config = dict(
    n_layer=9,
    d_model=384,
    n_experts=32,
    experts_per_token=2,
    d_expert=176,
    d_shared_expert=0,
    activation='gelu',
    moe_layers=[1, 2, 3, 4, 5, 6, 7, 8],
    router_score='softmax',
    normalize_top_k=False,
    routed_scale=6.14,
    balance_loss=0.00448,
    balance_bias=False,
    router_z_loss=0.0001,
    init_std_router=0.0278,
    lr_router=0.000508,
    vocab_size=32000,
    norm='layernorm',
    norm_eps=1e-05,
    tie_embeddings=True,
    optimizer='muon_variant',
    lr=0.00606,
    beta1=0.93,
    grad_clip=2.0,
    batch_tokens=[32768, 65536, 131072],
    seq_len=512,
    train_tokens=283300000,
    steps=4054,
    dataset='wikipedia_en',
)
Below are experts of layer 6 (counted from 0) of a mixture-of-experts language model. Rows are named router (the router's row for the expert) and show model dimensions 320-351. Each number is 200 + 30 x the weight over its row's rms, rounded and kept within 0 to 999.
After each expert's rows: a language model's description of what the expert responds to. This comes from a sample of Wikipedia text that the model never trained on.

# expert 8
router,204,207,214,232,257,168,214,207,181,226,237,213,222,215,228,178,187,208,219,182,220,190,226,180,241,234,205,194,197,231,174,208
What it handles: Capitalized words in official titles, offices and bodies, such as President, Secretary, Act, Royal, Supreme Court, Commander-in-Chief.

# expert 14
router,197,189,226,206,216,152,233,205,188,165,147,201,239,230,254,210,152,194,189,165,239,226,211,124,179,211,155,225,174,163,216,205
What it handles: Taxonomy articles on species, genera and families: the word before family, species, genus, idae, Binomial names and section equals signs.

# expert 9
router,226,201,220,204,179,238,217,234,233,209,219,197,195,208,201,188,168,200,243,199,239,199,192,171,205,172,186,214,192,175,152,162
What it handles: Prepositions such as in, during, until, after and since, especially "In office" lines in politician infoboxes, plus line breaks before new sections.

# expert 10
router,216,160,223,233,217,178,238,194,208,171,240,198,210,272,245,191,205,204,199,171,186,171,159,151,165,225,223,195,185,174,163,240
What it handles: Chart and discography vocabulary such as Albums, Peak, Released, Label and Billboard, opening parentheses after chart country names, and the year cells in table rows.

# expert 31
router,235,146,246,284,193,210,232,196,182,186,235,224,211,197,243,141,166,181,233,164,213,231,231,200,178,172,208,239,195,220,173,234
What it handles: Final words of organization, team and award names such as Society, Festival, Association, Giants, Colts, Year, mostly in sports biographies.

# expert 21
router,196,150,233,225,193,231,251,173,167,198,214,192,205,208,256,159,178,183,257,198,214,212,219,215,190,200,240,202,196,200,187,215
What it handles: Competition and team words in racing and sports tables, such as Formula, GT, Cup, Championship, Racing, Team Penske, and country codes like GBR and FRA.

# expert 6
router,205,173,216,175,198,215,176,177,155,164,212,234,160,215,207,206,133,199,192,166,191,171,160,160,212,229,201,255,140,185,208,182
What it handles: Line-initial dashes that open "Field: value" infobox lines in sports, taxonomy and place stats, plus labels like St, Saint, Elevation, Density.

# expert 1
router,182,199,226,250,174,176,199,209,196,171,223,200,222,258,207,197,162,190,179,146,231,210,147,172,196,172,95,226,179,185,197,191
What it handles: Line breaks and numbers in infobox and database-style lists: identifier codes after ISSN, LCCN, ChEMBL, calendar years, race results, and newlines between fields.

# expert 23
router,210,167,248,203,209,171,271,206,170,195,220,192,203,233,255,141,152,166,167,248,192,194,188,188,217,154,206,196,196,200,194,225
What it handles: Opening lead sentences that define the subject: the after "was" (defending champion), a, an, plus nationality and occupation words like American, footballer.

# expert 11
router,211,173,216,218,197,211,235,181,212,179,218,173,219,213,201,205,151,263,204,124,231,155,148,170,215,169,125,190,204,211,200,195
What it handles: Short word pieces inside a longer word, usually right after its first piece, as in re-li-ability, und-u-ly, rec-ti-linear.

# expert 28
router,234,145,219,240,173,207,218,168,249,205,204,178,190,180,211,180,124,227,232,164,215,214,192,198,236,212,130,272,207,199,220,199
What it handles: The indefinite article a/an/A, the word no, and short word-initial fragments after an article such as co, po, no, ci (acolytes, apogee).

# expert 7
router,217,194,195,207,155,202,238,268,157,153,252,244,250,253,182,189,202,175,197,221,209,177,235,188,193,232,136,196,229,227,206,214
What it handles: Pipe at the start of a table row after a line break, as in track listings, squad lists and vote tables, plus list-opening hyphens and month names.

# expert 13
router,177,154,206,221,165,213,195,245,191,158,185,199,266,231,174,213,201,208,232,234,188,235,165,157,124,185,191,210,197,173,194,172
What it handles: Pipes, commas, semicolons, and, to and percent signs between numbers in census figures, sports statistics tables and technical specifications, e.g. 18 and 6.3%.

# expert 4
router,178,162,244,225,204,201,207,234,187,146,207,229,196,225,215,200,110,233,170,195,167,207,180,134,189,229,167,226,171,215,218,161
What it handles: Pipe separators inside table header rows, and colons after infobox field names such as Time zone and Total, plus coordinate slashes and N/W letters.

# expert 16
router,216,196,189,226,220,251,244,196,220,161,228,264,210,203,198,167,197,219,193,195,172,208,223,183,184,164,178,213,182,173,175,208
What it handles: Nationality and institutional adjectives such as British, French, National, Royal, and word-final suffixes like -al, -ed, -ic, -ian completing words like Binomial or Preceded.

# expert 26
router,227,191,200,221,231,168,234,191,208,183,214,181,218,218,254,193,230,196,232,196,241,217,181,174,215,186,202,206,209,201,187,190
What it handles: Byte pieces of Chinese and other non-Latin characters in name lists, plus infobox fields like Born, Died, Location, Country.

# expert 25
router,228,166,192,195,210,193,217,219,183,158,195,173,243,194,252,212,185,219,195,162,224,186,216,175,194,179,183,261,184,151,190,190
What it handles: Bare spaces in empty table cells, opening quotation marks, opening parentheses and compound hyphens like defence-first or Low-dimensional, plus Romance words de and un.

# expert 0
router,232,172,203,201,178,211,206,246,213,187,191,220,229,205,200,160,204,212,226,198,210,160,221,209,177,150,191,215,220,216,149,209
What it handles: First and inner word pieces of non-English personal names, often Arabic, Slavic or Asian, in squads and credits, e.g. You-s-sef, Al, Kim.

# expert 22
router,221,150,217,244,203,156,227,213,219,155,194,183,227,283,243,177,196,159,181,180,170,237,206,182,182,194,168,239,194,181,167,212
What it handles: Four-digit years, often inside parentheses or date ranges (1997–1998, mid-1960s), closing brackets after them, and pieces of non-Latin script words.

# expert 24
router,180,200,226,270,159,213,219,198,168,163,199,196,244,249,242,148,140,194,191,185,209,212,165,202,145,192,149,242,167,180,211,170
What it handles: Words after numbers or "is" in geography and building descriptions: compass directions, units and counts, as in 24 km northeast, 6 mi east, three bays.

# expert 5
router,242,175,182,223,199,191,282,246,224,168,226,174,230,252,239,175,186,224,216,208,207,184,212,185,137,170,172,217,197,181,164,190
What it handles: Commas, and, but, which, who and subject pronouns that link clauses or list items, as in "Netherlands and Beijing, China" or "twice, but".

# expert 19
router,202,198,220,240,192,211,236,271,185,223,197,215,232,207,255,198,136,245,241,160,246,153,167,217,133,145,229,263,181,183,196,236
What it handles: Prepositions and verbs inside running prose, such as of, to, for, into, against, including, calls, provides, usually before an article or possessive.

# expert 15
router,228,137,178,176,177,162,222,154,233,235,227,243,221,245,209,199,178,193,167,202,201,254,210,187,198,183,215,214,195,186,214,244
What it handles: Numeric cells and column headers in election and sports tables, such as Candidate, Votes, %, Seats, Apps, MF, and digits after pipes.

# expert 17
router,177,172,215,176,211,222,225,192,203,229,220,222,204,230,216,197,184,206,206,170,293,204,192,162,170,213,170,233,178,197,199,181
What it handles: Final consonant-cluster pieces of words, mainly in biomedical text: st in blastocyst and persistent, th, pp, ism, ness, cell.

# expert 2
router,250,182,240,212,220,183,208,242,161,194,213,206,231,194,240,177,164,202,204,213,218,209,201,154,119,252,142,248,184,206,137,173
What it handles: Forms of be and become after a subject (was, is, been, became), plus colons in taxobox lines like Kingdom: and line breaks.

# expert 30
router,228,154,255,204,217,190,223,179,206,175,202,179,242,212,240,185,195,221,238,211,195,180,236,157,197,204,207,204,154,224,182,268
What it handles: Second parts of US place names and team or field nouns in sports and college biographies, such as New York, Los Angeles, Tennessee, football, music.

# expert 12
router,271,179,190,208,196,193,221,197,160,187,235,199,247,212,219,188,157,178,216,204,220,224,223,166,195,194,185,187,241,168,231,222
What it handles: Wiki heading markers (==, ===) after blank lines, sentence-final periods and closing punctuation, and the final pipe ending a table row.

# expert 18
router,207,181,230,218,200,209,257,182,201,249,231,200,246,195,230,212,185,228,197,167,217,211,193,182,152,144,183,203,217,234,169,256
What it handles: Words inside quoted song, album, film and book titles, such as You, Love, My, Dead, It, plus possessive 's after names.

# expert 3
router,262,194,229,205,204,201,221,185,181,205,199,207,225,226,197,121,171,171,209,191,231,140,196,176,126,164,203,209,207,207,186,229
What it handles: Word-internal pieces of German, Polish, Turkish, Romanian and Nordic names and places, especially diacritic letters like ö, ș, ü, and sch.

# expert 29
router,250,155,247,196,206,232,245,212,213,215,168,203,202,245,243,172,166,241,231,160,251,162,152,193,98,226,199,301,171,219,173,257
What it handles: Verbs and the particles following them in narrative: went on, go on, began, took, along, due, over, based, joined, consisted.

# expert 20
router,239,191,255,230,201,226,221,196,171,205,167,175,255,202,214,154,214,182,229,190,192,191,183,188,228,169,184,258,183,199,195,202
What it handles: Determiners and adjectives before a noun: his, its, their, the, plus adjectives like economic, social, political, local, new.

# expert 27
router,241,174,244,224,201,163,214,190,207,171,212,187,245,238,219,193,199,195,231,219,188,205,213,183,181,219,193,191,206,196,218,215
What it handles: The word "the", and also his, their, this, these, after prepositions or verbs in running prose, as in crossed the river and on the walls.